{
  "lr_router": 0.000884,
  "beta1": 0.95,
  "final_lr_fraction": 0.0
}
Below are experts of layer 5 (counted from 0) of a mixture-of-experts language model. Rows are named gate (a neuron's input weights, with its number), up (a neuron's input weights, with its number) and show model dimensions 80-119. Each number is 128 + 24 x the weight over its row's rms, rounded and kept within 0 to 255. Numbers have three digits each.
Before each expert's rows: "gets" lists some tokens that make up at least twice as much of what it gets as of all text; "comes after" lists some tokens at least twice as common just before its tokens as in all text. This comes from a sample of Wikipedia text that the model never trained on. Tokens count by the router's weight.

# expert 31
gets: " 1", " 3", " 4", " 0", " 2", " 6"
comes after: " |", "|", ":", ";", " 4", " 3"
gate3:114143099107127138148103145112113123128082153107103079132162133162064144152145115139091124139108166104140147120186133106
up3:122111149175097100131137119134147133141069100128193096113137122143108164130144079082160132129176179097138154145135139149
gate4:151124121151110141074178150182125123141131132120132125141128087164185124135126116134165140159156127142140126133127121137
up4:107095125124134160176098112145159156125111106121188160107141142106071139104128073117108110119108130091122154133110099142
gate5:158198110134132124147124116120149097163138117137110143144077160113129143110125125102139134131144128162130132099110165065
up5:155162136101146146125102086151147119125141117098149154133155141157099121190151125129119132165143131140138115112142133180
gate6:088082177133152150095107155163137156085131113104160150114114134114103118148124099069110112137169161100135113151111121090
up6:138145116111175122115111136170149162164169137096154163118137080151116170140113093073103122110117143127154141163146127137
gate7:100109102123116162118139114136079106145159115128117123132143113112137148125103113111164114125136131121124152116172121114
up7:135114117146138104151096135141098157139134129134153152153109157155125153139153108125146128117128176141097147156130128106
gate8:168164091119165127130086127173112161186156097157138102139141098140190135142139183130110163146117150124130145131144146130
up8:116086130153121132113090101120104118109111141119091129118190088116099130101140118155075143151131160109087110123105148147
gate9:093161100149167131159107085084091170067144114133170124133169135132102146092120138142131150124129152096139119163114122125
up9:119119165155072090147116117128097097135158125128092111145112145135164090111160129119099109096137168129150097133119158101
gate10:149148127197114138111087092126126151149155120156114097139143124132156168145125113109074140098127115113130142135074143114
up10:139138142143137097122097089142122127154129124133144106159121134137083110141104147133144150103123127134116113115122138097
gate11:109127159138119124104082104130109103123105167145127117102165119107114178099112138119156119146126138157166123117147160085
up11:106137161156095155125124096128123106106112120124117127147138129117084134101138125065186148107158092150140095100135134108
gate12:126122112127112073102180132089153140144116120142154097077092158175105143128079109136149112135103106100119079150124080160
up12:198154123112171163133108097124099104124156112108101149129167131122129103147161117119148122080140139150121132112129111110
gate13:108137134164145117123189131156124143162083097131132116121108127140105121071087083144132134156099133113133104130104123147
up13:130131073102150156114144086133124139145140137135121152152114105178112137168129123105149109118130148115129139122111147103

# expert 14
gets: "\n", " (", " ", " \"", " (1", "\n "
comes after: " |", " (", ")", " ", " =", " /"
gate3:148142113103158139117133188108157103107089158159111125110126089123138133146165131105114137139133087100093109114120128141
up3:150106152119129147164101113109117164139165095124119140123113148113126140154137140146131111141117135118145111152112085121
gate4:168115142133113100127135145131162107104145102102165092124111136117123137129110161132137201103174146128107140148144117152
up4:116158156092129116159144091095143110123113120124154185111134135134136119123128166158139110099107119111118116086094105108
gate5:121111163129159170123146102105120090137129122142155131111132131155111134139119143114124129135153124116124135099160133135
up5:130153152145136145118157139098083105105123173114119138151142125165111168168107116103132087161137160123143137121144163131
gate6:155084100124123114126092126064119153167111109139120112109164135103114094058128120133119130159102126125164090115117128112
up6:119133115141151119114151134156143148108125107114139068111140116144133096149130139120140094115088112102156115154158102134
gate7:122167123124112085108116150103110144103139136102126114097110125122099120119138103109081120136101142115139120150136158150
up7:112143099117115099109115121108113130070129119119120138073136168123121083100157125116093108122128135121105101143089142161
gate8:160124129156173122102146094117097111171112155088112137093155111118113136154124138087167160121150141088112188155161156128
up8:123105128167146111159154131086167144079163129202132120114135140153111129119116127114144110161134137173127114110105117148
gate9:132123138115166138120119135159113198132097146123121107134114135120116148082128176099135156162139149135114134122145105132
up9:126098081097139124131145154128142098139074120101162164167104132127114110153116071134154120122113084118164089136146141130
gate10:142118171123185091134137138149098172072142125143102099129093098171100116122113115105114125123125151087148086103117106140
up10:111142077121090136127136112102107118146119124134132151118118141081128141112124128139166121094119127150121144158119123117
gate11:118151140141135136099168153157132150086155147081128112112128140159122117139088114132134143146090122146114158143122103171
up11:175108131082127135142169127132144134103139128110140098123148172126107127130142122160113125137079106158105188124169133120
gate12:168150119154128090135112125080105134127115143126149120146131079135140111098126137074158118146125120142138154122170107158
up12:119126123152085122119099126125114157133112113143119140140129083121126093110124151078147102132139062162145134096150120144
gate13:141129112109144119118133151165132105137103095127154164119136151098156147117123090102115127150111085086191167105148095157
up13:125122118097112112145118140133103128127128124100110209143142136151089127138125059175108117102146151112114168157118139170

# expert 2
gets: " the", " The", "'s", " a", "The", " his"
comes after: " of", " in", " to", " for", " on", " at"
gate0:119120173177143165139115143135133123131131119138116160104105104102148134137131120130118147111158142120100132119133104134
up0:145141140092154185128143122130127174132131131128153116146142141156116103106125103176096139115129142139136144093163101147
gate1:141137177123124112104144086128125132123131144112099126127108131109134152130150166130125135118098153126146147171131051101
up1:160135075113135120162143144102121123126112142167135098119169122160141090111142125132168132153135122089086147117153133120
gate2:111107122141129150139132127088121125155146134127108108119123095177121109140179149142128134124077104131161121103126105150
up2:150114108123141165086110139188105123102118116106134196131107150090142165084099198132165131137149122134143109105137131105
gate3:108145131100125085157091095136141125180136125147139144124102144172150113119115128192145173124104160149085081107091140104
up3:103148148105118149154080118123176129108096130097140136102090131096109170096115103162136123145124130168098133073102132119
gate4:145157149083147129116131123134108145128138138143142145142137161163133131113119089091173109134165124098131134118151148163
up4:108101123129155117088139143122134132152124113125124104116153133081107111146162158147114165108112143172133180110077116122
gate5:133101144134180124117137151118134128140125154146118184133112167122131150144148131107074118119141147174135152129116170139
up5:110109124103148132140136111158094118090139128154146134161117115163155136154046106112140125165129087169077129136133112139
gate6:142132079106094113106171124129144146106148124119140130165139081119138112100086171119126155128100152136140165136126160156
up6:133121143157110134131100147128130136179139107152101087153083148146130182144138113123118128101172130118113102126086080122
gate7:138130144133112110073105115121151104106147094112103129095103139119128153107160118148124137127157104172157142108133113119
up7:081140095149077122146117141115130128087132145134163158124119155112126138162122178126156162125173095121103100124125109119
gate8:137142167134116127164144103104133122122167124123140151170130130109129115130100129096144102098099127127116123103126160149
up8:091104111146119122112167133152133146166154120145111112124087103107131118185156122129093143133120133121156159118173132052
gate9:181136112100157120135106108126111103106130105137126091115163110124133052103130156102126139124151144080117118135118161105
up9:087100129155117147105164145177113128101102110123120124162086139125173192140129145153111125121140122143121139126147142140
gate10:155087152073151087092165107138158140110170135081144136101156130144140056102122142078120165137155117112135127131134116070
up10:159127111114156143114125150119116167087139160115163154106178172139150121159132192122120115156154148136181136131155131106

# expert 10
gets: " and", " a", " the", " that", " he", "'s"
comes after: ",", ".", " as", " and", "s,", " is"
gate0:161142103167120144127109117112149119112088102105117174132150102124153111118101155149123128109128129082139110100155103135
up0:153111096120144152111080108123154118148145109153139137152141139091128147108097142167167150109107199126110117177118088097
gate1:105116088123151111102117125152076161119152132154132168106108134138139132148164131132124163143147081127145156134172113088
up1:106117177200115143108116096162090110088099140146131115142114124130140132133162120127130131090145085140144133112141140107
gate2:149179144120146074111139115142125122097164124111126071137144148091137119147151120174202102117158163124110088072109151120
up2:084119118133119198111144141093110114128119112141141092120086111157108149096121135120104107087084114129141141175120112156
gate3:115103164137134157127067094091122106156087140144150103130121145117168106134141143124153125121141137118136111125132147112
up3:150144147120141119139110142123117131138129167113133147155127134101121156108133155125130155079119125137133082143149140150
gate4:133174107123102119112159178109130161125123155139130168154155145107075108110108152106154098110090145134086144144121130107
up4:118096149102128136127101114109125108127146109122099169105141101097103128137129096127110153153143107119128105113119172122
gate5:109156156187133102128093116115144170131101121126125147125101157153138101119106075122123138155152101104088142185142104149
up5:114159157162122103085100131116167118140131162147119133129129149160122113099129094105159163101167122106113129157082077130
gate6:110134085127134112153113146101147129179146102136180122113147144134142108171136107113123087115140149132094123130167088126
up6:136120132169087122107130118102130129145133114115132126130176145091173126156162144104153134101138136115150160127129089109
gate7:099119108124139102097194112103123086122178110119107148175127113111152107126176125136110117090117158111134169146145121135
up7:156096148181163148112116113148121131140124133122135075120081119163138125104126136096094148118098120118121116127099163118
gate8:140148150158123152099097128140128110116165194153107160132107088125132102138086122097114098147097159161139097098126156112
up8:095184150144123084126112153078159103124163125143116137088100100130139112108109096137162151128112147099160090141110107134
gate9:127119113152119132131109111127123123100077124165149107135135136181134143087155133170130131115179149107117129183130085128
up9:160161123111128109142144147107128126158113120143131153123133104116129118144121135116142072157141131160095125127119122128
gate10:132145176110145124113161127098138135132123168131076118171164145072147111087120109135135170183085116108120121096094136103
up10:154108142151084115138123122070133107091150140129116178141131132107129133134133142154158137119112151157108095128166135117

# expert 3
gets: " L", "h", " h", " st", " l", " g"
comes after: "-", " the", " (", " \"", " a", "=="
gate0:155083139106120117122075102114132141147125110145108177104134134131138106148132047121109125157098181147128123121125117133
up0:135112133128121165125140181112145124137146140118124118132106076134110136136155089099128118130151100119094131141144141098
gate1:138108154134159108129127121151132141134151107105121179135115139100209096139142133079160111149084142132135115157135099129
up1:136141161176143117126112125131149131137151126126119148142137128111148167124124156144113136165092106134115102093120097123
gate2:129133137140136123164117134120136118147170085126120137144178110089116095141145143100139161118133118118096143123095124160
up2:101132120166140161130133143104142101141173115157112120141163138104086106111117137114151123131109107107107148143095134135
gate3:156139184141123119140148157108136115104099150154085112137107139089146168100082122094163130147109156112157164119143130169
up3:137139141152113116111121147106155146117100117148105127127082144136132143103127125147113105120108152116121105131089159171
gate4:142110157114115172135177104132127120084088137091124125144165128136151178126094077128137150138145163120147124097091123144
up4:113175117124106136098136131094149125146098122149178098084140121142114123069115142137131136150150141108142118136145125138
gate5:092148125141136123099094140109113132147108122122134163167110140155118115120151150133157142109094104134098127133094117137
up5:095117094108143171099091128169167108135137091083124129132148161122102136142121139128170156134107136138129102136113150092
gate6:148142161129107132109150117076113179139106111179096153138140097096159119129116137144119115145146089137116154126161157088
up6:054132101132105127167099149161140127103113154123146145152125106158127101106107201149140138123140129098112113177140107102
gate7:155120148159157102128133138104109169135100124148101144119146106151151113140095147122116175128135150097130167146096135131
up7:129124124142106111138117126129126132123120166134143126139124116089106135108165137141131094137152074115103132143082185107
gate8:135084152121124131133140122153140116126123099118139148120114149142113112113108136120121125060103152138158112147120135129
up8:135168157106156169117094134160135139103105148095090152099134104157158153137124103165128055180151115101125159119161141144
gate9:148119157155146128156098139107122120104122164130128123157139139113106132075162124131186118126096156122124110127165171159
up9:088097119154117150127129116133147124121134150123125084097131098149131143141124085123083144124184132152087136155146110114
gate10:143156131159112098090110117140149146127129134147157147154139144093165139150138098119105168120105136184167146120109119165
up10:110154136143143132135122140131133143145113188148113132142110170179129153142095089123153135115107172130105102115086128117

# expert 13
gets: " B", " M", " S", " C", " T", " F"
comes after: " |", " the", "-", ":", " of", "|"
gate0:149193110153100126115135111139137151063117105167103098135090132091139171138139085124207152118130156145112115120154147104
up0:147120094104138144115134110129143153126101083134136107115110112171147157097149060123133142117114121153130125121122129124
gate1:146136089125141123097109121093163087127130106162155147108126106131127114121134148107096161111100143099131121118139128155
up1:125111129131124151107137133137125131156146163125147109101143162118140136127140083121143092097127162101076147151152123093
gate2:141118124120174136112141100098111150122109139173115114134123119103100108118136125116120146136188109068107143137141116123
up2:148112154111123095091118143080141137173105169082106127134099135178124139126130117111108114113160117143138130117126125114
gate3:142133113116133086117160143115131135132131132153165075166103114128137117119111121143109127112157125110071107097111111159
up3:139084089094111091136135128128108132111127140115145069147141110122139112125134109153108142113154111116116115121131089145
gate4:123099134133126116130116095145139154167087092157130113137142130117112091149174124123137146105079127152093106159116150119
up4:178114189202099126141113159123149074140127116090141125151125137107125131103149124148157116114188109120165132137106128083
gate5:103128113124113112127171099151131070147127139132120107102120144130106097129110085171163089130159138129086105155152148157
up5:107104140131139129131140129137127095127131170133136077109112152153141088124106094179160105124130128128100125186134135156
gate6:135127107149179105131116105109175117136080142102094110088127115166082107137182092117133150125093128092123125154102150103
up6:151087138076151089122159110123144158092090123121130144114145117127141134110164115094107193157138146141129117151133119082
gate7:106125114150158140112109117108108149095110105174141131134124101127110141119138135131104132157097124126091099137151122123
up7:134103154121137102153174112131123127124112156098098127150130101109106148152121114098131070103120132180161111121096138153
gate8:130153125093113128151116138139148115125142080080157118170115162124134122095082140120150138134148111093153135126144154117
up8:116064160148139121115122169135079135150086179158119153075162094161120112151174105138148122131134140157097093159125137137
gate9:145099104144172133102096159122140140125118119159125124106069146109122156123122117149185083087125162161095154128092104166
up9:140144102169136129108117126132153101151128130117117167100131140091088128163167151146073163103116136120106087121134128119
gate10:194112142131163103115132117110141100085132133123101112114124084103122108129130097148124091119152146112181124126123076130
up10:083109118148091136119109125127159142129096080128172137117166125110108144088124134155121145192166069130174162099149126086